{
  "d_model": 192,
  "experts_per_token": 8,
  "d_shared_expert": 0,
  "normalize_top_k": true,
  "balance_loss": 0.00641,
  "balance_bias": false,
  "seq_len": 512
}
Below are experts of layer 8 (counted from 0) of a mixture-of-experts language model. Rows are named router (the router's row for the expert), gate (a neuron's input weights, with its number), up (a neuron's input weights, with its number) and show model dimensions 0-191. Each number is 128 + 24 x the weight over its row's rms, rounded and kept within 0 to 255. Numbers have three digits each.
Before each expert's rows: a language model's description of what the expert responds to; "mostly gets" lists some tokens that are sent to it at least half of the time. This comes from a sample of Wikipedia text that the model never trained on.

# expert 18
Description: Roles and occupations. Nouns for job titles, offices and degrees, such as President, Minister, director, politician, goalkeeper, bachelor, master, archaeologist.
mostly gets: " President", " member", " Minister", " director", " Director", " politician"
router:121159084129137131103116124116101126133157147097085115108167149168161147105092123132135134157078166121158102072138137086118127124064112134165112126093132126149125124126116111135110133112165135148109139162118106171137128150107162130113120098130092138142147104116097157114150129108105131119125092151121137164129112097096096132088075128105131100155087091131115140114115154111124100108136114120100145132104145154128160167091085131126158146117112154132125147116121171103118078157150129151155132174168125137133096133146154133160120118093142096112149137090146160158140140126152114198
gate0:144151134141165127154131130122133162085150144083127103134121142118132130114112127109127104103106118157121117150162113133115135105084171113122117098135126116131105149138179138093137156100180144131118155114146149148093137099123131094118148183103117124167115110101098159145141133147150147101107094161099097127151148123147113117104147121115124133103118120112144138153126133102135114115084161092193181123100130174199121155132112173125079162149120130092122153150161153164098151170130115155098104154149109134154147101138115161126115102120112097145147153154184120135108113113165154131
up0:125116162161129143141143164103159114127127090129144167095139114155128152139083137119148162074161133131123131118119146141162134128120124139140118129156120142152117152144065103152085104107131132083081104117123147109109129160173129139153104091114125106134135188098154105124125147131100078132152141148175109120091105148128104136129139098091138133108138148126141134143159137148124129163122145127134059105137113074139147132113130095149134133145147173107138154139116097141128169125158169129104181140138149154144159120143099123142132175161111080160080118118150130152175136164137116121
gate1:088101136142148125102094143185128133103162118091139086150133131125129148117112095101137070120123098201124141160085145140099129150128148131138133111126120117132148117108153099118109131109099165135112145111137143123071105132110118112102114144143085101085123142124117132174086128160120158096105138131134153147150095089137149140107105093169103141138075135122106081103085099187140097134112142103138169098119106171150108099144098151135104150128134139114116122089095126139143126151112137140132083146125102092162145108118153123131150094097129106112136133114155146133108128126167164153
up1:086145129138106172138116089113108132138117121119136125105137139121114095167152160150114125129130138175167119135156115190136136132111127119141128153110140120105173112140102153133075149137129133129082110097126124130145137114158143119124146125127108110138090128175121120104143098138121125094136111135107137079162124148127105104196128130122171104145078090155156183128145115120124125129091082125160115111113122131115132140094157135162122144192164090129128144110087116133142147109124173139093117136179107144100118121107072077138077159148130113121125107114171103110085140139145114139
gate2:175109101098112089156137119123122095108157151144079170148098116114143138154094110124153126113141127132118130125131121171156129126105109104167117160119126139141129101089101109106138149176160091096136081164151139153101123137136116149148108136093177102130143129104101148126162143102144090111132143105130109116157164169135077149133111164089160113092110134113157136120161153140108130089102131165123139164103160170116141148165105128173154158106146153135125136127145138192151166124119133115148141100130119107147148168135144167112154115152136098129113161147156108167115171107134109138
up2:130146088094083175120134096133141153171103119116129077146121113154129093124084097136146083090123102137165156084159132131120119114116117102130138135149108107152088106185142094153125119125134117165103148127129129076115131099176074150137127158134135151124109122150125105135137119133099109164137128155129148147105096087134122135089146106117090104091153097106101082137189132139133122125101143107086137151159114116139176128116115111125105125097128150145108117110136118118104075112175077133108161148110100153107148127104132115100148103132151121122102104111114138116144089139094124125
gate3:131120171080089112167162139128129086131159127114127109143170115121141086144123121137137142151178120151090126150112141114161159118075129128121148119121090129132134144130118130164101129069127123121155134150142128125115102086118123094091139132152100117158133128126120155120137132090122116166117109157116120107095122144172105168102135111124110086138127125119135119140132133137107171146128153152109103132137155117184126121152204146131109161144125078122126155125046124117080128154139115107160096118163103101140100126112154100156168158112109158147110131132148165115156147093143090124
up3:118111126153141103111107135113145125110136123070101133152130134146150136128125131145135111114123069134160112088116153089122129152123122114122127146132151111136137145146109139110103117157107133160143082156076178113108122178117112101123169147135100128118093146105121116159086100142194137138159148194095120143154134112096082104155093110111121173124120121125125125129122147087156110129073099127128132064164130116110149122148109118136117145134159117152154127106103161107091136142129095144139148137141077118163166134121103131182112078139136107147098142132130126100168161135161136109
gate4:150111128103132102105125151126133178126140140114104165124122099127128117117143131103134119153134136112130140109133111117092160136125122129125106137136102132175116118132049113160095143109102097126195111106102159122105129109158153169095157091100124157153136097085154104142142108116116180167126112105120159150152137083128088152125172184143149122143117113129138146138134153143133096101127109143129142133140082143089153168118095142145175080092093109133109166125104109094109107145087143104125137081113161120134089132112158136124118142095119118123107153085078134129094117127134116125
up4:139148116118112136150114121137138160142100117168145118111112164180115109147103119096120106119096133115100113126103103161100119106118118108172101142136081089135115149122138118104123152133160081156107110114148104136127086148152126101139076130119103104073158114133148127145209081135133158154136113128133139171145095094109139135126144126133136102111130105117120143118104156115122120133092102122123138100136174121135127153111109091161106114137134127080084141102131155117104079129096170127120135121106131086114122135107100089107096135184095142117120141166148095141108061122141164154
gate5:123121115129062148083136102159153104139109106142163111118082111123138126122162141133152124120096153096076153133106138128127108127144156139151130159113115082158156108145109138143123137103147116135116136109098076079159092111180120129147153096134079129126153131161126122150104081109149122173072145129094167114136140096116116121103149123126143167171103170134108140128093138128122114115125099150123105112127145148151130151114116153165157078156131110118181108124129148129091065095133123114132142123102107083157104139107137113112142140122161121118136136130120121107155118056141129127
up5:124116122104087075134129109129109143160118143121096171155148114124127176131084139111136134117106124139082123134141132136100122094179140142127129133122122155126113123126136093143150139163126171148130125074101140076132130128183126126130117063173175173113138162145119149165103106105115135094162117123128145159117139116129171104142162152116169109130135140141121130129143117106119167119129146120118101124176145115152113164159095139131138102141176141099149132158126135137113136155192115111131183096091156131134114162162154137093109123140106159089097118144170136153146165104137132125
gate6:105119081146136152114155101152123095151113138099114123135132132123102125109115144112105141155140124141133114080156121081134141191119100143100164126147120114166130143138115089112138128115128157125119157127135125135132187130134126174136121073087118150138133156114110129075158089090159214175129118151128150180107142122119104134135096148071146132163111136105125156177115120099127130122131118126091141119132129133135135085122119154127142144129076144154132129133101082142080129135124139164097097143132161086136125162147135083110163158105167114134134124167141149123101138119134142126
up6:076128150100110158136146160134127123137116168109125138126118147164138113116124112116138114120151109135111084114090123110129075115113118153113120137131094134167096137110124143122133153141188121123087152142101155137138143112124110118131132085161112143124140103161100088156149114103148126174143120143083160116127097129098140139130148121082104155069178077088118120147115172084187139122140149174081081139145117121097134116142112136130147109151091131156143133145167107135144156093155139155067133140132125101134111152143133161146129127134154112108127135136111130075120140163117107083
gate7:090108108100129158163117152091133129127139072156140094108136120135141138079096119103125124132094134134114124098169139134141144169100073148158114171144131112155109173147139136133142140131132170157108156193105131105100124152108110116087167145148133109134120105152140094137154140124148105090163131090126132111122150125125129122118107152141163130155131122111158092143111097161133148093144129173144155132101109160128124108080157092140149101147116135125122135128121130154131154119136127122170120144124104099143082125135181166120151134095124102094116176080123175137140098112119189151
up7:089122133122103119162156171123140123138173147135103152145107121153095155116076129140157136121155104136129146100116138097140090150158114142113117144118097115157079128143121123152082089178111128143111126100106100074176087132166129160116127084169134093107098153139103130156090112120140113135134112126084115139113124113176154126093157158145190134104122117119161113126086152136152140130129127117160130094122073072102128114122134141178134115134103137119140128161143139108127118108103086132150159140097135124112105122121108101121145160098121102150093147106154130127181133138136156117
gate8:107151149127129130123113110145137150087102102148153114132114118128114142130137161141140090168122111165130116111108129118141117166139095149120126107105095069123137125128140139113081144123161160131085139127084093095161098130068110126133145113093123128106111168135123171108110125150113093115101079134132149125104121133112155115135103104173155134115089095136130118131097143132159145111108120114077100107154178129171119130119119111153123140179107071108148094112125110120119149070124125109118215120171068142124119129138093145122101121143146091126142129122122118087125103125142112125
up8:079123138142116115138183132101090122098089165114163143149126135124129158114148166118127118084145096104107120160055126142081147134133134092111143144135111148128137123108129116155154120129098146098099126127171163096125114101106115130131120152126126127063134162143105123119118122136124176059141124138151083145164156149170108146132167117152107138097147150137137156138125097104104083126156151105100130125161120112164161144128118139155136131147161141082160114116133110130119166154147132114092157102159158091101118135155137189114151120134095118107112136110117124149128157166112112141
gate9:173126091131123070142162119160124124167102109108094153070095099115122159124109094131125154122108145110122135103152089134141128106131152123155174087110110170149131111163159129114185140118128095125133159120144134114158108150173107123103118157132135140095137130100084143135108171149134116112138137113151122144132104162144105095107123096109109111131107125088137153144120089119079090112138165112136160110147124097138142120127088112130108133106158115159144105094129138111122150108107113140204095100184125141125158133125111102096123089112111129165155144144140139115147109162088151126
up9:145132130112127099130085124110130151114151126148137189124136109132122209112102115119138119102142104118144128142118147098115163122195152144140115095141133119125114177118123147147117123109080169147101186118122093088122097135156135127096150112119120153106122087119136157137163122170141178129105152056115127150153124124129073112131131194103091133164131127118158118093113144142104166129124134117122111144113126129127128107155099137153140165112134169099111137143169152143087145114147120118137121129096132135102155104092086133115103127112162141175116181114112141106126120126120135136
gate10:160148141153169118119127144167102145152109150137071091172127122172113134128161163103080147120086135114142135101132108120092125099116102127143161118149130146115128131088124129168142091138134146142136114128115144135109139124151130119146132087082104118160119120111111124159130182161117129144108128138132113120176099132154136146132120146095135131085084122100173155136163149118132192103081118137112132098089090128170136113141111099123158161105102100135151165153133119097141121165139161096117106149129183162137119169131140126149147074081136132146117134116131110101144125149164160116
up10:119141158142163099124184122125111126100156092110129132139121114091147113127085159132136111107161141173125096158119115107135073128140125135180134135101103146193127115133137151107153127124113122102066106137089151148108141094152163123116116148077144152100141097137130125124100127118156122141125148140123130110140120108082125094124103105146135171143123157141130115113113062106112152154168112132118103090111103112116113178113154108163111167101112148129140111125105144164151120079112152108126196099137149111078128158137152139141141152122098115112127115125137129097165120100079120140

# expert 15
Description: Proper-name head nouns. Final head nouns of institution, award and event names and their suffix pieces: Grammy Award, Credit Union Center, National Heritage List, School of Engineering.
mostly gets: " Award", " classification", " Awards", " Prize", " Center", " MPC"
router:127104092147185090101091126118141139143155133094125128111187140148149169132106117139142143159065172111165120092160117115144129102117132180158141110100137121130139129112133128136119112131139110127124115180155099156142147165072148143124117132151121173132143095117119165121146102110128125124156108122138122172143121091142116136104100111122119117139114092115128146080093142098135133124154134138112155111129128126129155164090073145105132147113167133134125121111133158080114094148150149190175125126166127126088110138150134163153111131126136129082135159089138132158134143151149114188
gate1:113099154112150143129120154094120109144163119109188099099159136125084150120152148110135112139151096110177175111148131160133087131144150169118154144126126150108113099136113104096120132143159148122110136136142095112131145113149121099112132197092136130115162112155107118131140145118136138127164120109100152102135125112126143137125121113125161098099190099143168113128162088123118124086139080081098100133170131125098141140088124086159134076066120128154102089140124119117149117109137149143122120134147149117129135174151076080112121152125094151135121110109120125122097137143133177148
up1:143148145144123138175117147116112166153096147152115115115123144129132164127158149148138138126161120084080144153123132142108130144085156135073151116146144167142158157122146112130154125151102128146119067127152117112103141128110124127107160118196160128121187131135122092100093119073129152122128148127147161095154123134143136120112108122108128105102143152162135100151136095121086128119106141155118092133115126143149140131109144099152118153114124184151144142117117116149085120069134171143113132103158115176089108110142113094084126133114107109116139118113136115182092082162141081111
gate2:143126128132128131111127113115144198144120134138110132147096124143142085110173128136104101118105110117110156131097098158146142072166156148119129109146137116147176089156156104163128109089150101095152122133098105111097150155136142116126112111111140167141094139145095120136159139152183114116136066086176138095133124111158131160144154130111095119143114125090137097131132144084139138117171131167146093085080112116134094147180096125108113159124167115141108130152153137138138150132184132146151110142115143073091148113130130138110180134101109141141110106121142131103122143144111129137
up2:079155104137138143173107111107120106101157105138130139131094097103118128114131147122107092116111123139053109130106135166078107166112157155093133098140134130097133094149128130121140146107149145157129157125142122141119099139128156140138125165169124133147124153110114090090104118116073070113124112091162168119120122162126181108122084126117139119106116146151153089125127117105124143114079126155101134185129102148137112142129092146104139115100139147124136104147134139139089161115122091130138105123117117176159085151149148140136147050135157118146118123104096112113129103124125153088
gate3:109118123110133088151098109120161138106115157139152120118129144124122157141135149108148146124145172134104134127119131152157116118141103100117148142127123130193157133150102192176142132074153141052143137150125067133111086135137126124107101114151085164153141171140178104113117103113150138154172124090116084097103098130097164125080115120083119131159110127136138143119132161102151115114125125077143156135089109133158107138130107114107115150174134129120109089144165093127096115142128136111124172129118107146141080145129128118132102108131140140114148114103160146147101086154140123141
up3:097116083150137115126136128130127121131178092139119140102107132112122111158128088112120086144160148110146081149121122166140146097140102120168135119197157129133125130123118158145115109123130145189108111164115151122123107118117147110185103120144096129093123144140129129093124093178119137173130135125093165109143151148146196122113123125130119101139162138096150126127069149108172149114161144107136148149152163120097143148149139125129117096145144113128096084104110138150127111146128157068134157132141124112121163149133162068167116092112145123125134083156126160106091116114121107126
gate4:112136140091143144103144150071134125137153103137138126135153132146154124112162156101084141110102170124119128115171122098138127146134157110099133151156140120114136115135187178125128126101154123112143111169112121096120145131105166146094155149102123121133149108160100152174184141144143142163108092133093109124115167156160123092152085121148083168159145096158123146137113126130107145121159154103110135114127105160090099092124096120150151120189124096126146120107125160117114109100150152165153146124119110138112127131154128185153111130168138141120135173133129110100084126094093099153
up4:140146110136121105159164157088148072149142122141150150144122131158106131111123123110105103127152137123084166134122127146088112159110173121121138181142147083160170100110137122148150149088089093095125131106134118120139125105104143143163134101116085136135133119148094145170099089150134101169096160162144166151144110112105134151130158152110131137114163161089145121151106091092073140102179144136175160156145111128144151163165123137138105114141123088149133119141093118142089116143140169113103145149136171123145142128147162133116109127107165139127152119111150117153148103164111130156
gate5:155164106129160125144171115117118133162156130100117092149146146126129186169126138092144127122094164095107159166158107106103105147143122164141151114118182139161117106135096129125156077137114078088107113082126137147118173115098112129169136116142116149131087130099117130101132137114103110143117151107158127139117113173123114117104141132107124103090137080111097123116163175127152161114170138136097156169131149098088121144108120143113113100125094147130100159163134114088121105142088104178108122093122088103105099134117103150154147149115112094122123150124144151114127105127126138090
up5:148144147084183118133102135154101133154108125124120128138123153126127140109189133118162130118146089136119149134112109141085150110088078102137090147142104148130129180129154165169099130074148137122144082093156108130162134084161139116140147123182146147093158138103185149112164121135143104145127112076114148148141127144145151149139153108125144121140104171087104088139133148122147169105106132138155123119138129169173108125121130140135146100177146127134130129117135099097169169118150143133154136150157176136139154123142117126076140134169156113111147105129138103124121125145103122156
gate6:110140132171103112088128125115156151064120120133116120121167163088114117151154139100104158125115133115088109138157129105142144145104190152170125146090146122130176102122092097163130116140139097134140102173097146145146149113130096147121121158109134134121145125160148137107125169095149165136122075152155114136148092110127119100129168112132153144142149183102113112129131058151126130164175116112108119088143157161142154104116143106070134146133104113153131138127119105169129142114134124119139091107168127117146161164132137150132102143115132128081136149118128106145163130161106164105
up6:138081127139097131141151135124127150120161129126143125111109124168132161116090114148081136116112127131098112115113164128148148118100117150107173105113105124097138193130142124096115115115173147136142114144134144132141091111163135158121135139130114127115154134087082098120103071102126141183144132131116114131144117119082105101127110100149131115142104132182100111115116147133135183129154091141133145161110106154111112138141150123131132153144088097098113135126178169154114119178152116080121137128097118169120104177103141145083164102077161146116101122150082149175124133097131116106
gate7:120139098117172128145086156091097128112137118160125145112148144176153119141099092132128116139117160153087127112112159101120125097064168151175111089172140110108101155097102171099167133123114111133121128117131128138106144131155114094188121134130169092128101145150121090165103104123119135113156122132130158156143112137145090120139136129168105157123151095100173118128078151128136157136149141115128126135195141091127124137094124123131121099087174146142134102136127129111104119113115171152172139119170138113120167086127127157129143110138144113120112117107147122130125091142112188133
up7:184126136177127124164164154112166143096157095175145143123153126159116112120114162149137133107105177142166134136158113159100179184136092121143138094108154134094157166140113121114154123159149141157111114103150124105098129114134111123131113120113123107113160122129139131111144113145166128135134106112105079171163105113157154127142135140153159117107122171116156114112111131134111141133105130147079063133150086104099110134139130135137113111108114139099133136094178131094086114146124107175117114139129128137147171148110140139133139147149144126093140126086141154206114115080127134133
gate8:160119102122129135090160110119086121118109124121129152095120115117154137144138105154123157119143118133090122096163110138128154108127159150105128130141111105141130104168138146160111122148131135117119143197137122105148125113130095155133128154125119131150111118163142177164118104141109092117131080167152125098149148128113086123125126201154105147152098124133088173103156118144120160102120158140099108161148100113129173163179104143147154217150129177117117100155136133136102139121123153121165133150112135125083150101161112149075131133132104101124112133084102112156130159130142114126
up8:110133122143138174099137138157171147100140115150138113130156140101145150108114074105110061146103136118072109139135159128169142135128107149168105105120109118158143100130083107094113145111157120102143093147115126111120129106116133125115144108124124131140141121112164100142142091113161141160109138179115123122068113128150134139154112171125123103156125073145124138148086094190121122152160134120138090123120120142139105121090137123087171144103141089109105129129086134102113091079137106131104123132118092097109136115097135130123163106117153153132161125124186117089092097106156138134
gate9:134098127132162131133136131151116111170161127103191138110146171142102134152113109160129108133095153107162115086111146109092087132128111128124142104088158104121148137138163115131110155138102106114143087160132143157123130142112103110095110107128109122145085097136088104161115127143187180159129124122143179132146168116115143140125099125085092180148109122118120174094151156086139166123159148141127137117141103103151136154134119105158100120111126128110126115110101125103150101124115151172149142123156113155107106089161134138128073132135097168081104080109140145141159132159127112135
up9:097122117128131166155151121126128163129130109135129110157116107091111163196136133139105127086132121146121141120120125096128157103104139151105138154122133075147165170120112108123118110102107163122130104093108126108126117115092140178106128149090134099106130168092105116157110133165103122124163074152128145131131127100164144070147103072167115134110111154162138137157139103152104141129167129136100133082132100114124153106119134138114130144139100151083152095138118111119129146125111157128165122157155186104131166142119083117139083138146128126141151090152125128173139164078117162146
gate10:068133101118134139125129120111160148133149169175128134160150171129148143113120146084157143120113124134129141106175089132129137175119106122134149116133124095142179127145146090177185115131146128128130124129123110142120086127176135100125129154207075141144133107087118096129141124136160115138137158127116110171157130116113133150121158190125134126120140151095143142169096141126137114146148180112144141150119113149147167174091167128102138157080167108135132117128161113127114148111114127151107108116087104118119121148162137146147122120156159113131114144150150138175133078146147112120
up10:124148121128120119115120116145091139172095125160126094140131161110110152123130044126114130100145113110199125154137139162152152142131104106133134137149086144147124161118152152134113109150119182132123153133149135117147143131132117152105168149139136104108150160076126120127073128146078120133177124089119095114146133107088135146112090136119153143134133201119141112148108106140112156130143093146152109099132126136114113157139120141134121171108156177107120112161190146104105140141125142124103123160146170120090090122115130124093160096096115141102156134100110143126147108083112153114
gate11:136116099128126132161145153141176105107186143127106114109140111110145128130137155093136106147130108109188138136135105148148121131115121104129144160115130112124126170129132154164099075188144141116121096158115158138096139138141129121131082173109087103105126127079168145098156098134104136135187200165112166123119083103100129150078128105145148153159109098164106121122154118145130080140074128118117097126147151110133128102095110096154139144104155127111115135106166111127113124130140143137117137123090144127146126165160104162127136176131122116136159121111105132115084136126119110114
up11:140126092145114109112140154124110131138071096128089131178124136127106105130135147134116131147111105092125087117120101154108133121115149138141129120115158117143159137137163147182148157105094122150122175126116101159081143063140109121152129113143107155141124148133094109108100128126134114105104181158114135120067120144115137160087143132106098085135104155135161142151140097095104152141143110119176125137092121131141120072076125158140144098103109098118118126136088099157111160137115090153134098157145171113144160104110103116169115162137123127116110175113121114125090091108098114110

# expert 53
Description: Digits in numbers. Single digits and scores inside large numbers or table figures, e.g. 3,235 or 0–6, plus some "is", "also", "However".
mostly gets: " However", " Clade", "1", " 6–4", "8", " 1–1"
router:107135110100152107107121130116097128140133127086118134107175115151160151126102113102151154133112153131147115110110159117131137099111066144128138118101157144130137111077101128140083127118144121157112116153128097129155116144109155129168101103134078162124147090112132183153152141128119108113158091133130151155113120103119110118093096116122114095141116079126124142071101154118137107150173102137101147106079124131095130160103101159100121159139157151119116098090151175131114096154152104165141153142153148148088126108132112144127126112092167109101127092081134133161132163162162094157
gate1:079101129099115162136145083152115144163139100124132108110148090163098112143130099069134133120141098132148089130135136134101151169152061148123169147109166140138142115090094123129137149082144173122125122180112144082129133123132161165117112138102104160160162123154159157144175171101114098137173110135148160136151137139154141089158123119146131128143132102146118129139084126128104119102136148095131173107081097140136123151076118137124086153115133144092124130129100103143128127099112107120152093132125136124144158136122126158117118096087111165126120136143129114120125133110146075154
up1:087101148107106131162150107138130109109135109154134136091136125113127110112115122168122136159132103108133130132103129134127161146141077117170091110163170107107107116113115134145089140147103146136088127135090142109141131152139135131152144121151099144100093183143135134136195121149122117070144148119114134155158128154147124118077133102133092138123069185086133089118136170146158095171113117154155135163126109119106157133098141126131128152114103086086107094144136121176152114131091135143143128139129131117144130104085158099172108105151160115108137140085159160139153139156133125091
gate2:120146156139164080123115134084084118094149114109140111122164132163149128103103096099136089102123155092108147129120181125094136150118157139100123078145137124116107160133118121088121123106085123154111103103136112106118130084121136118152162180135102141122126165142085125127154108128158136122161119152154118125140160117117107127076140182140103089071111152129140157115116142150116112119098091129109120109133139160126093097130108108120108142075132145112172098100167132130117113101113092135173113122102129113107102125087164102148103115117115127120163116142123118161122167111185152110
up2:103140134166091127189108118151100117125133113204142142109074152128142114110132107092120116099095127131172122112129113107162116111114131138154085098121200123106167070111166141105152100138140141092117153130140132135145113116164128140174100109093120142123130152142142137145157173165121111115125161152069139165134104141131143130144115120136136128135125119126138100117108106154156121189170127091134139141092142176120173097149142107125119088154107162083111124125127113120143121083140126122107126103160130121103112140166128147105115147132140145154133164138101133144113098143122101155
gate3:115132135091106126110087106124093119106101116089139156132151160095132091112140135144107160149104113133124107118109133168143113120115132164144128139127116139105069119145139125132117134141085137118113113145114131153117142172116129119126127095125166123135096120156148131164167122133123160170121134145143138150093108079123151107085148132154106068125108101128085086122087080097167131140159130140128135094144172072129120098115109133124156176091174107098119103132118074165119125113171159115115128135127131122098118103118129154145153125123067124088162093141118139125130157128186106118
up3:163107095107136192158185163107158138142107095167079135102154139145129132128061132111148144131123104117136124122102141131113146171148112140134113103137125141155117132130156140104157089125159132100094138167166154138125139115124154126131129120118070104166131125118141113112106163112161122127119147130136147107145138162096119082153138146157143159155108136123131171109127199097159105100117085138131101142101089185100087157123120141112109111135107160132116113178117121098141119129119164116151143098102135127125200119128132157138123106122134124120111131142104119132125169161097129140
gate4:128150157155120091076133185142113132152153130167151096116141145137165149142091119133120113155100118115152122136132143110176109145085138133101126114150135185153114150096115117112130165143106110122109152106138103096146141163175138099160127135147090136113078121148118149121155108131093142115126133127152095101130147064135112114162072111123171153103123108138150174115184153137116164164139098119093115106163116115143143190142125162091146139115129083109112157124114120110137105125102115135114149121115136146154125122166116167148129131117120121136112112142167117177154115152144098148
up4:111101139124129128084135140137151146147160120192129119131116107104127135124130161130115168138125129122106129117114099084121139154074121160160157124126127153204163145119126120094133141124115108128169176129095099080118101155130154121170138133164072102144129127129121132133112115143147125161170081101146085106118129120124099101148142161142184163131110108103154141145156135148129124155147107113097099114104110099159161168131121137127184142115153092127130147180124130151094131128131090133146097159115155137104161123138186112126125147119106143116111093108179134138144113116112098113
gate5:128118137112156086104151142121133088175129129142149090128105127085139167101132159119111120131082158105137121135147151108151197130113101095154117093151082136112069110146098127172144120115131118146113118134131132108178114129143150145140091121136096148120115103112145123121116127153131158101164112112106133134157097146131117128134144104156099120185114101138147156103120083136115108101148154077107105097121117127122089126096113129130130142168164147123108101068193189151140109131133092153139114120163093145120105114086117161120134184109151125135141130110135131128118133147105117111
up5:125146075140150150147114114121131123140120152131136104120107143126110123120114109140158119137119143135097165146134137111135158160115136151163110117116128145128118127143096134137073116195115129154194146100080135109174087134103122172147128155089145139140128125112102104080107115159112178076160112112123144125123137123132128130093097090138134109123178093137197166127101101136147110123140133086146128123151121084100155151085173131131080084179102120135149097123111093139151112123123120098089107145139167121115111108165112131093107134114136114083132130138134132149101133123146117121
gate6:115091112081141096116206128116119095086122132156147119150140132115145096128090166147151130135099074133146130104132175123109123160120114118141164153119144105127120114117116142097131115104140110158163157154085132116147161127125110134177113122095144129151111111129124145122127098151107129123125109126112145167073087135133176111144104117143122086116160082118114138143127130144091147162146132105125123111116134164082114136135103150114131132144076135113115135106132130139103151135141126149144147107122177102125178128101034141126134146144137117121072134164099131160152093136098106142
up6:133156153137114113113133142127120079135106116160110126138133098142116161107110121141143124109150140149114096108109094136160106168124139133119106201113116113118128139130129105132161158181161180146112186165155144128097112113129113084087113130103134141104130128125168129132165175124132124169122133126090140165089127136136152134128138116129116100166132167135128140139164159153092135112164086119141129141129115144143163133113114071087092110098081110126101122110102104149151153100134128095128140085133085099135146126153124121087178119145168142095129120073130157119150144143131138170
gate7:155099116106114119164149115062111152135064124102108150130149100156101097113139159158118065126139159157145096146126117087080145135157103123137103143095096111126097123107121102163087119118114141117112108199153070139125100156128137136133106137122130151118135148122090168127121126146134116168119123113134130183141153121182115153106147108153116113134101160138154174099108152143088121140132103145157102107131118135126064121089103150137154146132114127123123133099108130149103154085122127144134129144148126158139148105152168143133125106103121124101155125145116098154090164114129130148
up7:140076124121149133128092138118138137106120174163128111103125134120117147113153069128131178132106141128095158110153116096146087104133125150131089098090154155121153111095120129078136105163130136125123140156141086121136163121131112112142116146134127079100123137122150112158100141136144113100133170135072124061118082135112106111156120170107111097116143091099147099118158110136111153130122136117113144127156101124123136108143161195077104107148166154143117132148173144147085105115134073142119092101104165098122109136151116146155157105158132151115127148125130174120141103147128119128
gate8:108121089108140123153131077141182132103120130107124135099134143138122140132101119164115112172119125149149127138112154126120141164154107119081074093126122191093120120151131143105107141141156120158111124168122096095099131116156142143135144133117100115128170152098094198140151139113111123094141160139136104099155152126107121111117121114142127109127140080114088113125121147123148130125105109166124140145117177158101121121109131156119099187104128168108111096155067164131142086136097121166150129105129098147169144111140107131138142131115124176131179146101127107093104161143095127099
up8:127135111169153127172128138103129168137112144109113105142115141119110077142142150116128102076101162134152113108114118107118141123105070120074180163161139079142159169125132154122144117140112098132143079164125153143113125148113133114137124120123210145109160118155084102138104127151123059112152151134125152122081069140139160104129155094127147118152109099146128125113143110123133147124167137146150135108141099127146129126121137118126167108123099089131158085131139161129138133118146123103125156076107152136154111148176143114124144136110139124153140112132101110116138102065156141128
gate9:130117159102114087126142135103152133133173145117112173149092104164128170159100122140111101125160128116094118124142097123088124138105136132134138133138127154163135107106137137116109143112154099140115059140107098171130120159120181102109135075142136134107128081163131129147059126084175140134124110111117145117128163161091102130131154148152123111155150121131110134135122155100126149119155160181114168120148144125133117121115108129106126145168131113139170138142138160130132134154102125081188125130118166147108087135185159177138126140144184150121122112155126129119132138171129110145
up9:128166120129121193135125133121080112121112082126124137130102149116132104109139135122122150125102145142155062120105118116145106149113044134145112181138114139151126142130166142140162118149143165115149127120133148122125128181158108140109165149138081139130147124095153161122150107183104084096143104102102152157147109150101119114137095151161103119134121154107134142158101100126122126142128107135142138176164089137105153168131137140108108135060094144144148067093067129133127149138118108143147137107131121155126145126092131099114103136131108108136141171100150140140140151093119123132
gate10:154088113112136128125134104160108137121128124115103161123160162127145121114137161113156151083152177137166099133119110107113130127099114126082172194106093126093130104158067118103153126150157082134115127092135133153135095092099127153107177132116114095146130128127136119129122141108157101112106116123128126108136155173133135118147099132101143152104121115133118100137092142115154096121124138133129138145110129149107174117113171146094088092147099131103143079121115113071110082106141119117134129112145122124137141081133169124126126150089181119133148114093119130188115121126080162164
up10:159096128146149125141119136142107119092120070132148137120138154111119129130168143092096151119142184146144125138086129137148134119123137153109146163135152104144127122144076155141107102154148110142097147085099148146101132131102130143106191122101177088125096126144140111107144184132096144058088113119146111128129139124133116118169116101127165180097127120136174127116123166098115137118140139163099149151120102128097151133131151104123117101124108133088125118121182129088112112125181160140160192092116132117108148097110127129135162116139134113145127119118177148124075131130122132118
gate11:082128159164144113122141131138121142164129116167139130139180137125149091097133138148148143113105127067132129112131161150107121109114121154117153112121131103126114135169155185081156100150135125119098154117114067122136127127123148159103149098130123174095104106100102171128123126118160108111164087134156088144115118113154114133139130114133117170148107118136171146124157143100147086149123117129106132097093161099091099128088128131111162173080119116136121132157103177142126133105135099156121137148097119140123148140160144135101129123143138126145168163096124221116103126139122145137
up11:175120161155146105156116126184136160168100157143126121166130136175125097113123136179099145149140099163148108142147118146119126091146129098154164165113135152123133082093136139126164155134111172129128111123178109112115172121136096146169118116113149153119094109129143124130120160141116118143096146109147143165113111127143120130117136087115135139127101173115170086156157125123144124153095107119105133158129164143143081158085139138148144145107122174155110133132082110145156072139146168122121156105113092119142119159144161101087110126089128124099160139104114137104084122140151140137